Weights of a small mixture-of-experts language model, trained from scratch on English Wikipedia: 144 SwiGLU neurons an expert.
Below are experts of layer 7 (counted from 0) of a mixture-of-experts language model. Rows are named router (the router's row for the expert), gate (a neuron's input weights, with its number), up (a neuron's input weights, with its number) and show model dimensions 0-255. Each number is 500 + 50 x the weight over its row's rms, rounded and kept within 0 to 999. Numbers have three digits each.
After each expert's rows: "comes after" lists some tokens at least twice as common just before its tokens as in all text. This comes from a sample of Wikipedia text that the model never trained on. Tokens count by the router's weight.

# expert 9
router:539462474413504560586492528492470394528444426546440577510560505560476505559515418478471470452543613532481453441515496431512607477559476409573537481443501477427498429469456534583443507483480461639492574466520445526507511447487552517514479495562536574456483540587463559467542540466467487444525598507444543429512539501536422489546475502537553531396605493517481451541512514545395529545534512428510517531564502409470580522577482426567508513513479572499489455453418475555463408535484386446527494457502486443442495530496451554520446426512474559482501436417562457513521419440489512426467490381492440664405444483530519550570504443533427438472538480451473564505512550396522456465534460431546565513509477547439500503422480530467477488509495512511480583508499470406455485547474444
gate0:515508592487562493485543541577393484545572521444509425504511410547532503553580565551486451494413575441547470525490471499459596427467448543434444546523492510530489515523503441522446501556504556487487516417499366501575472535493529578494520561473601527498466399473551520542502470499438428593461541541527505459512517495416477502574461553437493482485507484469532554463546489558530508415546521437469516502524411525442508389612424485570432473473490587533511398515549557438453502627513484472429519473599446526482494479596513486460478466403488513486629479523500503485583466528519493491477470422562567558533522567426529549566453518354505533503528449560503466537384449470516402489510487452452441566555427469464498506491523407529458542575568442451572487520464533548475516447463490
up0:523518507576510415532531513374540659493562451585466494500446528513512475443494451471443525506476548566455472486521500519415498437428475456452494483522424636581490500443558462392539531447526540467528423524461526422465570515533427476462455474534486461528554588490440509461520496508530511486568600535541478466526478575576476504482498509536457491583499588523491506508523492569521558468424504530507506481492534417567451588471622474485585622460483499549490543505503429520470458519559485533456586515384543392505457480548525458483471436467538477429447546536455495525506477525507424534521434440495498515563437469495489443506459519592536444555464575442465592475367481536581454482551429544502642524468514384483542481582501518501555486561486576478576445480417462509492537566533480
gate1:482468434478605521477509574462556501512462509528568533607464468507571516583461469527496571483513499454443499560551537534511549420563543459513411487480500502438543501516460535470432425501558537447370455436461538448533552551570617473431509435501499560539577452493517422523566426463524588567526414569461588449613517497506413466449385508487511537602485521459469559485490474446532486456460438537469524499534522505511512481526561477412423487513467493441495513515527407557492467492559531494496437415540461435487334512496609408483519522533619522436471515483582530502496558421479530527552412548578479496525488504447514490485523426554456443532513504559481488416518574561461514464499532566582454493411563619474447447461445574570456572466560540510503525535506529526488545528527505
up1:525445490491511493490552473405471489467472464446498426481475426519462547454468496485557459525457431645531435450443469433476498513534558494533521542509536551507530615425527552469511441542472596479549530527453527454543496496475474394567491479470473497544439500473458463583446464589521420405463572584507397532531547451582477481590480525444574506484481408505444502551490500561557495434589480468507517531430522553420564558457534576532535662449452473500464453472538542426526466452485583439485573505479494572455556495564557520520403498470419558457546479519520445479545488570475463497519524501428578508457531471567532501457433543521527583524492566532504555549492419493524431578467379470493422400521481564442498543587575451416570609549519562471554470516557447530520531501457527
gate2:410453519491544497585483425547518446448488623467521566550547527523557558545533569486445494562509436534484602421537525475536430536458576485539502590471521471464456582553563442484492400500534560510451459470438483485483459504618496573476519550583481422510502429468491460574531425543484493537369553529517461507543480438490506436448459456477442437558404478501422521419436514434499506532522474479441520583595479440494474482504625600522490432587500550522465500514478478590397511464379523534480441563452540477534516559457430474547410509487480525493581470459418494535464535481420517544528498507491561512510463495498461442470496481485467566496463465527473550563532517507454430417513522550557458514523583527578499439388457429600452540499545502548591450539487536556430444543446584
up2:557551491495384580460478562480506489479484482494545351538521450586490431551477494443521480468539530476413407390454452518516506406554499481500515437514615486461572490397502556519512549543550482531503548456584488407499508463476519418502552492499487542448443540447485468507464436486457517564679414497396512476468504497582571543547572512524519488454524475446457487556487593536534489471513528506475522482459426556555472524518628503451469575510479451564508533473490504439559440503516492547557623622469546499446528461511517442435495460571424435518479533510498477502573490509586463492484470466524413566531449437532564543427483542460487538579534448520489557472521502516502506543498476488445535496467456558525457447520438540416507586529361535564513564474540513435353574517478478
gate3:470531423585490448543531473487458530542494462470528514482528462516531581595432564533458426450472463578567596434501503516498491553386494507557514489512441465481524486513498480464560473397462465506507509511540481537489519526609375521500475478475530431536520468444543516608507391510535594515518480509492552495532603523506543501522523496535536429564522497463447519547438508576547569479444574537485445559528488484594468670621575491407460541474592546461383531483463405418513539502496507466450481510540488525521449513498588487449523466437510509469541466487478576447486440465560468495518419388443438491513439523485517480428475597523502513490487502508572545435520523528424510558557362514408510453461600421450470555513474429541563505457529477530498411510388509521459594502473447
up3:537519549484535351432487409507549422522476561442503482458420456481516497600464510482510496570488565603474476483506459508537582515482466482493452429484546419570534539530592402445511485486425488539566541443507469500474472448574510471579466485510485531507573488516519493489554518456447534447494531578473473506506524540534558503602546443492406442527495501575441547526475517510460502517472620457434451500438458418589488545428533561520473630437595549535486403506513485467481538536512474547551490537442471565544498512528464459471539574532531516494511479503485506549510587529571444481390547433469518468518484447517523446498488465543445477449494534471567586537501415560471625461615405579441538477523551492448507439381590440353487506489539527413473439381438459478479475483488489
comes after: "\n", ".", " =", "==", " ==", "==="

# expert 15
router:478442412424504541488410528447528496513573474528405520520509513579528385538509479526533457468490535457481467437488563474505637425527533462542583485467440509445515518532500473618530497537430459638553599460490509566513514514457537509471510471592556468538511470564520505474550525495438521485432541537431536426508505541493406498525598493599530547474553418529492495527444533520459514458462530509558395488481444448462547513461455471561423540496428542553504415484485494553490393535548435514541447399612512477441534472525433542505434390477442518498475445392546527522570478483455525465519477445519466600511416502493477556587425546451509507524514498399506468486461512525485509481532377423581427395435483576435469540499413505507432543536538447519499568529456506429507549539513412
gate0:408584612408537486507517507630419467455477557446541508530518458545514575493577544533515452525471494503541508557448541497385564425500529498444506560472487565500481529559426491486477518560568531451484499514515447493597463471483493514392510480450513500427489478494506553527491556508439433614494549563542483453540522483425506492555459515532419509476466521495492510404552479487496537403511487468533548498419471489436570461575406515537460509465460652574499387445511515569520535604486528501435505494616477518452512519502485463475497499461481448502624514532532502493506447468524553515439432387520508580580519550454549478519486503456489549508455451527517485521404479460505467490548484539425441429558420471470464533444515438469476428575570450504639449508457610562463585459367525
up0:542471514530523436554628519360561589502505512500485482519438499428519496473474450503550481493514578592424524417562533503419512501410501444492556524512426571595529515427534525505527525383505522484561469498481428476512573516517450443450397457418469480519579544585508475432543468540430526490526593484476470477405484486566525547430501511503502535602506522476498485522546437557491508514452582456511467526490509463534458538375589426467564455492447464469490487564494478474438534498608430464525525577397567473527479382499476406448506473502501562431482534513456547600538550563451473477463514528409539556449490468492528447449490551525588442547497553485566547407433519504582454465544454447478514591488530408554537492517497521573541538487517556461637446528506496489587519568544488
gate1:447555460495621497461541551458622483499454437524536514546460496555583469652464437510517543566375460478522492497549431565482465436540463484525459525445544472499533514559441567455430451548520448486349478446493506426591520523536598507488466506447493539522516412512478493517528443425540545508486436628449501409579579558497451425419465472582541538536472447499470567489474501473490439460438488438489477528542485517481462514519573566505424490502517472533482578520545389490504463484548544504501491507547415518473415587474528451410547416456505582498474490450507522526505566485479501523505370567517513475475429511526515523457623538473445470502578588513475502462504524536498531556420547505609466439451482600463540449463481600577453564506568475557516464562497536544556492497523557
up1:573481554480512504502521457394479507426535537428447482460505476458516561461431502421538473487557455633506451465427464392519483588524507404498520454463536516482488620468627511466509539489485599491535546526490522506505445540526472418521516499565559435469519602448503463605444491597494431432422586493541489506528459497580415479608496512500528468478417455514537517509457488621613509466517456504472539507460505534464519553478539538539547578516459490493497509508467538455488450490482594443511580424468418554472495599598558422484376531544473553470546510513522544600522452568488446483485579496501492585458524411536465521533487551521501587432423443556546536479531474412454373521503482547450427464505491549468494550515543459555518441533507573495539474445541446446467572528436450
gate2:526436468575505453606457457559474543485512503454522577506544552451555542555540507546519576496545511462475638339543562536538483566457569469513490500545506490486494632511526436534535462500550564529548454399539551543441503538563427489451520464492563483550458500520418429561524429485437495602392468532535454485484471469455496467429496432444471466545442523506468498466503541500515496505555549456434452598532486510486559407521503509550494402514495536491568524440486562489414578498410539527437483483485483434445506563401436536607478545556450492519566412450548426564478504560517481479551482504474508521495436537539444502460448496543465501418414475478438525512438534427461512408442536574495558542523560528562422524416396366554450439469553489466531459529479539534467461584456543
up2:462673513453388477502518526478514490495492484507548347502559486540541480503458486466593403432487542446468379436501469496452438475550516517544494463391543490486544467542508559578488526539476479472515549544525452425556434501465444392544547435559555477467526568521543465506530381473485480554619366469455555533523524490493569546515566536546459460491536466506492528550457539533572544487458561510485555439494402509519465488437651488566459587574472512477444556521547501449537417466533580553543546583512530573549551500492521485469516507491478534507470485527450430529504508447511523488519518465464451521542567521550446498444526513418535581495515386434445584586479564499496535530487468500411536408568473559523405480500483514461540507473446513605447566399498455450479538509469541
gate3:478559459490479449512492453429423506486494407525509519500502455519548520529472547497471602457440532611532539432475532471553404538365434590551396480522436537558555599493503455510498460464516419433523477451541486485468493565589435516499498523454419474540523510469530557618576508556552523523582509446548527549538533569523489472591553528548480529521491475590448551561399483520520551417464519445514418494539476480471449670607521473437462506547566561500477447442448450446476460536483530489493460530578438475458499461489542435448532463507501523473482459503522502459471355460485484490546426441538518505473522497461466520474479529452526514489479507528560588505536529593560525596565442548469479455448571523454450601595493434550489524392619474496505404521454471495485580469466425
up3:449508566408492359520459468474558415510542510521522505423474432492527489514535497485494523548524554639464466465522461487636482484458512499544397466521480426529496596590552426436512517508448538566569575409519495504419411452498530532574479538510521548483617410524518498557505507465456486442483502530431466567524598478504572546596531492489520478471510474558400544545341532463460417548555540459493541509489468449534559592459473505512424569456533544498515403433438503482457595456496495491513450559497476636544499480584461527410503576588556538527505471541503534525460507537548474403427540443455529473576528501494489505464551433416421450497519456489592588540449468528514533436491479549493531516521478476482548453430545535410520502487517445434525431464462454484531464485545508
comes after: " of", " in", " to", " on", " at", " with"

# expert 4
router:405355455450540553565522458453531436535461426501523522547528491474560501477546510435518585510513473413550469514458479537500588435524542457530537514503527417518472475491577517534467445462541491521529513552432503455522552448446537602472540444495581560548505483593503572573533583488430532556440554549520436490501426526537438526606482525511520630483536420500493474539382503451445509457493455445591452499530508558503590544588559423545446447540512484540573477591424559498483427578450471486537425442601581444486471453476464560538484532488396412526492503503454514498572381539507428512442475527413517531437505450518460536521478537586530453547529502495468501604449550403469487493441421486608508528535520511456474556512459476461451433466397501500526496559513552467485432569490483
gate0:421481565468572523528539525521392463566482480452580436558516473549515582516644524520516413528476511528570483601551530481419575500457434494509505547481482569506564567505514458505472525561515536539476490475502376460593517501501502492462557429440551542459518464502530547483507486381421442616438502537521442400502454483429455485495446520453461515462470530423553558477589512451457495449545464504481495489463467508434551475528503535499414475484490497575537392520516504514496582645452592456433511513621481464528524504486488393528482517459502512481606466469568506505511524513430515517460502437561513643512450427467547481486511527431566561466520496448549465500437449419485437494444459536396455489515450510467515473546518444488513373522548470552630505557467576530449592468469459
up0:543508571535552428487516395318514626519538445604458568583480492467478395468472532567474556471520546506434451448560525560468559523434462465488500499537465534518549541401490475462518518447572576451581497540485474500507604536558436421491366527515435452508557511544499473541530520497454573483593590558491487520502531524548467464481438530502435554542495596549479489552383476586521575457449482512546452477466491422510430496427554472487608520527520501483523487580416453476460464477518486527470562500449487472490445474545489504452478507465456487542442561477449538491577534521491457522464440495477489458490496531451484484462500577504601511541475572481485629454400485482572467526601463394530527528511518487494524462443417530488596491567436530559563435563536509417572453576538485
gate1:500432458439533517437619473507563538487477495528541505552462540562569497585462436469458483519429453493502475597545479481418490424483516517541461506420489551529500482493384525460452474513549439515396482481456497415570612534670532383494495482415552513596556405494483464526457506511548529465459395542454579504505554579483394492488471489536551579554454558502452571430494497483577396506535495510438509539535518540453465503532556473510427458515545470439436493516498440557510540572532489514543459406570413541478453525436539390430527514495524503463530509455486526500539559450522598539523377542552587476524553439507466507470512500558398488497504579537535479506556506456536494469489624523526515451510529615462514483410532561547496476391581505569455530507483518504459558502509529
up1:496473507539553538506532438482487527444471508524487499502521400537568564490435523485562576509486534563487456376434445470604494562471570469516484510551566434467475694507575535505529456497462617432555428493465519472530431503494460486579522492488511475494497477512547464614463490476482450471539609532569431508563516477483527506647414480508563520469439449536475476541446537500558540468481441432508542465416572548460493593460478482497568553467466466488492444440521468449501468456549514458461507513502458554546437574586538588515444578498443573480602476492505422506478456578450435553544616501474533464405506492556470504504464526542520546435502472502493601473496460481492443623489414572537421445496509529435528513540444495530491550467397541421591468481536442559516602525448508
gate2:468463447520481491550558450631493518382484509454481563478555516518432571545514550540530532550543495503455622378476500505529495536578579484514440551471515451442529617552504452444463460417561462539486459495500496597480482458513474517453533505484493507485470432544454467538518434560495508565414474448519435468544520432414518461427466465551517461520418476538487493478443502447421463501523586476566413586524564508383507422518601579453451407534511492527551492530484506561434515520377559620461545530491560468563467544388459512495478500478547484500552393459540418580416450567509521530537454505491524530559426503463476468507451535547482472503448452472482551552513555534578495437473490498491562513499549420557419507443420469626557524493533502522533496519443501614456437579437499
up2:510561484483414573502521503498457488468531518477593403528411464551558480549379395442497397582490505471467467372479451516447494478530522559532501493471554528487462497450541575457503615531480541496563573468506468423531478531502443411466525492503528375473570541415537484505492383594417503517549444508441532543501529528460512547522530484588473448482539506469532540492515647573496542457567481462470547432529366544568501514470608506537482585523471533543486542468512535432490413569528497534512529594464561539368520500492568406488546510553452423519497505522513424538550505485573522502544489483598476494494505559503507441360489514517509554487498413501479551543518491408480485552543473515455538419527472525505443436470408469463499481492495593533453551449526498496444590444569477
gate3:457563406540452491547469528447440501556548456443505580578472442560534516604474543422466407491441497581507551468510522498522494539418473554522489457456507582468464489469463423531516501458465391389483501494514523528533507548550503546465534548494464413510511520513508517639542502509526585465539505535548572525584478563561512462519533476466478522539516511521453523462475442503536566492386527509535471490495437422527441625561549487469445535485555554518413435471458344523513553515476506396473612534467469474466474448506517483406603460462526507494474511544577507530410474436542502529575383481456496496504523521484499452399518545479498470530452485546573601501517570513474578538528385568400508462435555486489424490520520480520582540481456554564472452487464542535464644393464466
up3:477576588420578372440525444415577477533548552512478502430454440470464426577536445454420447546509538606487520425495445538590510542539492402531483485544485394587549528528517436395543436545469468578523582448442493474401448414472507498527463531531452594508580515554554545460525508490432499423539588554415539508525562529508594496633540494504482478451515471517479493640457560460459503487478598436477506535495490526539488513459453526484488557469538479546522421428524465483483495506512439501530511504441505601561544479500525449443505560598528459474494465527478465505523577538472526461418569483435493518441511464476575501499492474492458458482522468447562619571519490495451543457550497576419511555435545466495537469482597527385532516588522505448476501402489481437491475430518474
comes after: " the", " was", " he", " to", " his", " also"

# expert 3
router:417433522495464528532475459424434466429470482531483500487484567520564493494481478547439509488445547551485534501523541494520598353513514457515488435458471520376505550540514574518516456481430429617559582511529469522554514466477529406463484400532512478532429478559521562591554539534511465538441580587469546434518501474484354531562570443574582515515573541488536433568459586483425439554573552512571438529455433551420522506476494440518436474457508511429456440454452567519523416537486447501429431535621483469457539455542476627537511550533500476511551475441480486436515451479423508454524418510444515534488431568497543533444492498389520423580573480501444577528483503493524477546488448466525520532470471533505467405442464491521391502604444517518508560519473566495460521517555419
gate0:462512631478519518538522492547438487468577491479582484515485488537505537505525618614477448515510546428533520549518515493473622506493520481452542567567527569520537587471465393503504463534537509475481543449479438535531447555476498524424522473429493502421490428458487453547545557539373409608465510566502491504550422451443495465490455488462508477461525564530540529455526471470526530396533502489501506447512507464414550421614447530493395469443467570634473459468538570504515597593413542489427516436521482488506505465507512465518521481427446478473607570508549469448545480519538548477435486416536478605518521452477541518545504523427496527483451463456557487579375490399524449513568463510456483483564430410417475504499541406451482508554517501494591441588510567487452600483420519
up0:519510534571461453511601473386523582551552500595517483478447473460584454448455456541509498481504582547468528465628552488455515457372516454506529521511461604533551456466578560506473512422542483472564522482492465415496599470575472449516447532471422477520547559544469538485607429480475518449554612568479480457535539502613441524461463584523449542511423540553469497516502463541527524474436544490577493539449509509437461522399542422517575536483456511517515504526436460479440514505575449497496478531486577430491393508539494394491440450502489447422435533458458504512534536461531392542532457526536571498527541521463540470481421554540530514582409553568428517459361482477522483468559481418463570556362469445581488468535423522572587537526520497548514493546472528498557528505553518
gate1:466519461537522561495563509496644469442454464521573454545509524552543540606490378489487566482405452517548462565528513539517514430537520510499452557485515579557502530563439481467435456524538547503387474382547554431626517415580553491402485422512530442564533513465526435547562436432555467491476428588458524464509593519508430471425435481543508457627484500450444589521473488437479427528431437479502525500618546511500459551561507504488414431541501439445491526551533425523511514504571514554474484401560442550441456540476479450480528514444542467510513517464509499498476558389451454552508391570574516495530497452510428463455548511527483569464520609503525411477505531521554496484463547475578506510470536633498504419472494564574557541475531530547529440477479450512524562483511510
up1:542440536504503511480557530469504511464533535504514476527557422533476524499402537470534551490537528557525483412489487366526456572431582440533525523525469501502488649454567514470556517509467571550517499495476574483494472534476473419584471502510475530473457559453451466489458410569515472430491550516568473528574494485539547519535471550528538522408439410505484464491439471620606450467494496512482504507406443551437533559572462541533583543542446482466457508510490509487558424464471573449463573500506452557533511561577570452499382614495391565476550505511420491521583436582390455512499535503495535558391468506485477434478509618475494573440560484576495601498444405512448447536478423544429449396558518563472512478482579494571547525536485567485489481474573430477457532542425443
gate2:490461563508486433557489464550473491469482597532535652510568611617509532525542546515520540472514515587484528432495585490463486533506564513496456554475503526476500603531560448510450439495494545493545402475532516600470447532515494445463524470525546443632414480486507501480475443516463517543421503547507407540412414424401511454480422489462457421513456548615364525485419547427474504489437536439476483527551484460544511425596548551494424389482489544540523557507470514530415508424458605500431526520496565521497509532442444466570474505500547516473479488439437452553499480436542579567491491541564521529513476484486458429441459520532497478438502472518494634586572474430511495428505550606485556612513501494510411519419475380514466508497517474449531489474478477520488505527436470
up2:552590493496442539512541526479508498428504497438508382583539473522494526496436503512536408559501542473432414397461479510500489391496540521560575508507565515495523582526428562494600501492523466529504528454545495429562465476398490443499542383487517436458484490431462438539440449529485481581596478532453457453542530468506572572536591516598466475497530489531511525502501648563511526505514515511462455473527354529488562545467524451416502561483456510536438531503519508412470437551568592477522604612520489463495548497463554516404533507503491541549479489468541468519565543488536488452561476508562489538499497515541551485413469531514523505515547355466427541482519488484562487558466397433419522452454509571432385486422436492426552546504431503563494432487565491471414610462528451
gate3:501609443583521495576487512474387489523505478493470557482463517504489523503378543472512471399515520614508570457515494529577518553462460570505534437510499541461554495520459476609524474461457456494475450509556477493505521454620483518441444555424423469466519496433516563606523480482480513510528445453548483434546565586501495472578570560494463528548540524460416495526437467563479612433432526521547489537545433544557483627503575485413493444493542586476468438473506426488506508457468499507455476513505514421473475518430509435471596465412515514512495477447509630531431397437511434559488386438457522575456497555516461519446528497548481407531497532554598548450503591563446586567472382571443521386484553492499471526535505465503447502452549456522509517530457474535452589419493525
up3:518502585468565419486494479445550487447568481509471505417483464412510472579513504513490492564502568573443449419533425518616581498520516489550507501551512442481556496458512386416461500521457540577528492472438472590424494461473427535556396519505488477583612443529582545475469470494453506481548521551449506532486565485514566505636589507519503495416547440524414523547447511494466495501512599441466536500483539471527570457431474494537431517427534510541516383477533490515478574537506511501513463552454499602560519555567499456441559548554524493530542526483442429512429535490463487454407510445460510542546458560509540501482531479502374389505575486483543535568438501511497616445534434587483512488592513444494464525422579495429494487616488449392388492419458483429492471465556502
comes after: " a", " the", " an", " The", " and", " one"

# expert 1
router:505469483432539529592473457546536493566552396553546522552498496490543507570484493567562488485540446498541443519521445468504549358514503457436489532432544418479455481510501495471487459574494463586492619495526500515497522466606564594526510397578446521452451516545542449496421576507510450486416452396521495412482539499488424512485515410516551429456530535536500529483474522531492515523461532474567543530524539543492581462590441485534407418568571458515475493469427494630551459519486533491599462539555460418485514440493472496450502465484511525530547514537590466481491513480538523457436388485484507521406442493486499569484533469468545466551504664504543602472448551492475595404431506480497527516434418571433514501407459557522494453545438539530435522556483469484426593425385461
gate0:455514541492539494522486531556445506509522484458541527486479456551521525506636595494474439496504560470501525593488465465463556435483502538397578575527502529472536576423496429444501550523531483490474417496482419480600524496474539516428566450391558462488484489434531521583486527507419441620483560519521485423509518449396491499506453525457475490525598515445503584468574460545491568494480489468556482535445479497428517437540451556489398452527540573644535475489511523499500554613451539527466499430556417509504522426541481399511493435495458527492626543536555514487533478500485487503519435438582498582525493543509508437527484525474547534539533424474445473540435446451578427486428480521443487455504362477466416491506499445417467442562604454481623479597465520484460603420447532
up0:541538506583502439554568536401504666483549526490457469549486528508490567413469434549504495509501532562473475437522581481449486498452450437456497547490461564604465441467493508517514496408539577412534527494511482445442566536530389430455418450535454443558552563513517511478620446532479594555626483509444469478470501579523485503468477518574529539552421485520517488470495352574520456433460499481482487474492548479574509548444569429504510509504431494489450479557464479525469536526564425515461476512430545418523493427522549457486499469394456502478478510435422554499562549492431475465466475472468544524517466509482591436481489520516525419555504540486504559433387520471591427517529470476482526565555544452485521497499494500574585595577469543557606410468475541512524602630561515
gate1:437486474470579516461562482470608455548429442532536512553431490510499502561455410472545506497462428515511457545496507538469492445518509530451400594414520503534467502572453537470496393508502428518403526394509450424457567518534563449420525433480495490547511487551496414525509471453541495419437441606425506410549581594548449473445448479497529532593507519511438548525571540459499439473457481526496514490588468538475429527552527535489459498581510499530497574466567475521459504552563509490543471519544421546401360524524532397469504511537559519499543488524499542527494591440537543596439427561556480525523497434424477431459577547494474463528633586550523488535516555506581531476485521494515426439429459628517576453500496584595529537436567469546418493490527466482568549513526478
up1:648467549524487565435484462453492549425445467506470448482492386453575666486459510495535515467502427631547491452458458406524534519457586481543481471522499492501469642409544558500472525515466585466509526510408573483536480507552519462584435547539576461493540517480495491615458480511515434423544546495548484551549443499513499443539477505512523570417500421503530505500409524625595580456443502441517514501495531507430556543558472541543568556497507462439492431507529483440501489438498526430517554493523468478488489533552554561545360492495393450484571500529463462511547418555446424523503599462465522523441478462525520491490482440567507565421478512510519581491506466458435447580465448467453465489577453539425433548521472486494547581529493597468512408498545422514522546547468483
gate2:453478535480558410567523465599459497434493527446533542456579547547458559476485565506422526530520448539475584445504588522447501535533594456461434498451508509429475566515536455476523475456511526484507472505452490517430509466551515492371513459482571477509484436544503459594466511500464562547426470460440377516527447438440557396394483478512517405549407512498385534455511452464582524506488550464394561565565512516527539423535561518499451415503515565471482501449475518524479525534429507563381472536482500507526589561413420515505445534496465550544547456460544501547555446522552556501540478532537520386567436421529499432504483515504470538478376477518515578587510489513592505492517460577480569490484524542505419471456418407497571529565558459499594463537471534592490525586413557
up2:488614504494334530460480548542481513485481550475532384541479467538467466519475450493553437529469458443512418483463467550483516454524508582488551503501511454497520482528497541512481553476544546565542574512589453410555521520443437472447585482423424417513542481433598394415402415576465562518605427514442484511564526515500538482566543539634518466501519500519556510473522625508423530458485529459504548523561449538505436493455639453424541567518504457513445481503500488452534431496564516542521543601591521543435547517504513435472572582501436451499475545440587517503595517456582484589531495448514464584486449413546457505424488500495488535420509446569486470521541482512614480472491500515415484417503440540492412434430497503495518524520443512548461494444489451474432527534508454
gate3:554628439523506452514514444455449524525487483525486508556479447568509510506426636497453518459495472582524490490527541524545467540506508532519393495488459400520522522467442524536603464421471438464483422546502510517501481535552514519513470508515502472560474519463524534650587445499511531523494478528576506544536499565473483478506550515542489529554541535545442528476438450529549550435448555515521448552553456471540381639531579505442427512406544525467461502482459371465497501505446533487463497506455417516451524468518493460466517464476506535406445430574475519507451387425521423526563390370434489540479508522519449457432454557501523579525506523538631581481496552526483548571528386585474523463473564448455462608577517412616532488404529448481459469568466500518485562512451463
up3:523542529456566403478503486454527508519524493509569528444437420475446440582537502530446503541490529535488491459545453501574415523509516570496494465505489422543455518531555443416505482460429504543523587457471481410342508519527515493564484558506512509528605534533529529497483554413424536489448513627428500510497594569498572552602606481474486418505555510558444461455432537437386489490475623515528529582449534442621543520485489482497542540460611486535544462476480521514529571463464490595438445492494504575491481479521457441412538524513493478496531479490460487531485580492548459407368577499441518457515474515495502485522543435505444393491486452480603584503478529527467568448522450610480561533551486479407545411453523538456518515547545483389476443456394477524468460446526503
comes after: " ", " |", " 0", " 1", " —", " 2"

# expert 12
router:385471512539390588452451434501574503451499496510500429578477554490590507461461464580488508514583515505442471459488492352487457436551423458602514443556522528471529562458605570539544531532469513537613563485511499500566474497483515514511556524463584393538528499522508498486443437484434397529522507546505476471525529524538429503474423419439431529479579427478562569638502573527475514495521538436439455484576512470477556524534513539558458486597499559412547352564435525505489407505420460488486474479532550524463524496471572566559463464435511561500478440468509452560488457533499514521427487516507452456439370503526490573513480475565458444432491518585536606555490530406492444474479454519577528503512549552524486476387529504549478523450463480523530476526403533488555537533485438
gate0:441521545475518519509474487535406466534448489440564557529522497627540559519602640554520403473481436447576573569472505472526653498519491431473571546529528592528529551502470504466488505578522497474476464468459368449498480520498492522489518443468527487420470495423434525514499520505420440591495564536572480453551464505473518537459459492450446502453503487452502481425584489530493494460510474489532489517444424506465541412605439544574475481479483547610563495472519519429532528582488577564473559481566457561495420458467462476531436455468533563489577482554594552502543484479518484506477407379526521633575486491428561491496491583412519537484479455495497444503423487442505416556526422459463469486542421436418421521484538394454486552551565474467594552510489524536497504437435489
up0:551502515574524401551632440390479573460571480491476469521402500493520505464509426507436520476471523567501477487569558523433490492481504446471487572530427578550490443386514526486526496419485555500557484531517504491459535516573438402423451468492353529532524514510523496496586476544484590466556555542484488482527467589495535499522474552561468507559475554530446476513497450588466600451418552512491471506498541431485471554447658456471548556504458506517533540541456428529522563506500424493501494510382545467529468435531452503408542515494432444509398513455465550579583579518513495476424440525427514464459471529566518442458531556572547492564510557455511497405368510525547477515546413439520605545435474480494565488538514574498554510517501487507606423514453471545595548563492456
gate1:511490439504578549470489461477594531472471460566568538578520555601610482600438410500536526522450514516539457547561436509496536491514480541531392479432496568520556477500414426519459455551482464496391495483470544453532587488517547440419515471486527538478578449451537420482507407437573543474481424615442623465475527551480436471444438537520508568653486478549461569525515520429547443435487504511462516556589561578533533518529565467473454527635524473504493525405527407496502463512527450574569496467546437565499402555502480374444544467549514504442514470465539511582456571435490551557462462587534526519451513458482463470489534463560402505490539527508503420524524524462472464416456531541515548506440509571477537405466486478542496527429522499527450469544453468548530541477491422
up1:497500498455550462454561459444550466445480552520474482506542449486542498520488468419568498607541443586521470458405468442532557529469612440476532508490513523525500618465609521432406518534474595525485593569422566474524488556490463485434491511515562552406494539468508452588459437518472448459530564579527415479594496472535490485570524522534515543458469385552462491456502503616577504461454499493483499459393495562369524566500425560529543608444441479475503482509472509461479509415439594455482504490522531558441494525521568449525427591512473561485443459452470391458539389590403487558459541482536510487451560424564497541514494497537449542479494496586456601532484516500463494534516426491439462487510529604439516508548519476541561554528464559468545450451475545476525578554404514
gate2:490450529476506434546554449584416430453438549514554524526512514523532526484492563507512571575516506554523584365534539550493467546537530494460505532472479518466497579537569442482529392458483545518480475446500475563490492501569465524427515463493588470535506455514475381578569399576438512572346550533526440518456458437463472484435457489511492448594424446505453519415443524499546429440454518515456483555527561476507518400545564608500457422452488496558514505551479519498455540549393556552440480502444521524426532588408486448523423438503483474454479474486444480496487450516483559531566481494550550476595467457572468507480435487518446425443434480503485640573513457469539509343474541612535543524516518502545508473474449409551516513488596519575548475500523545547438497573490552
up2:562532487397410550530494556506480472437484465424554405561501476491442532568447436436508411501519514489510378379567472494517514433519516575531544509510542466493493480525498587572578544520508512553592547481555512394575450482461477408483613462482545474471463500366523456515453443531468446524599423512449436475487543415518517539528614494500492478486528542551517476546505630520513567425518479455508432488508421570458538521472595515463508569556445495535484505505463522456493450523514554505516569623421517528454526473538545461482523534504437395535412488564516508558542504457541476547526477495561482525570430513522534517431498482426465524470494413497487556566495419463505538453498475452457592495478478550523447361563418535491528513500406553618486548476495464455471587419536482
gate3:520590440629508477515514504416429478552477469501470502494450510519528565524499581425438490464539553579579514391441498459508532511398493565538478535466505508499522525558522486488581520425429456472473480606534536528481490589517465532461451547477467458481529494467478532663517454574542550493530465497531526492536563607521500424460556495507480517525498560500492541487433398524542631484433531462496449530504509521477410621536608477410417534454526551578460397471483395518494593553457520504486451468505468467466457432480494437512569524462521503449450444521502536478464460384499460478527486481496475463491515559458518534461450550487516486568505496497540592469536551483536520526595387503503505430374605498477439470503499432581545547466471443497448461553457482546504672437480446
up3:482483601364509454536517384469444500543574436480507517393470412461550413601452473465457533516497563621519429473537413483580535494469481422534509497545517443559526548530502374387497507444472457512556492425464488494426491466520517545547474532582493508583533425552576528478422480446533555440459571533528535558522538454522526541574512433513484507478526563579453516486453509513401468519482523463470448545464521435578580480479464556588502551468571575512571442455512480492481557516424485479502453551565488566578588491547497502424499553552469501547533504506451428535507579594532476460462563489498536490516508436485570449555500509496408500471516499464648599500481408428458530509480421528469508509483474414466580475448564590431510564525470483471472505480414526470518445452568510
comes after: "\n", ".", "|", " \"", " (", "-"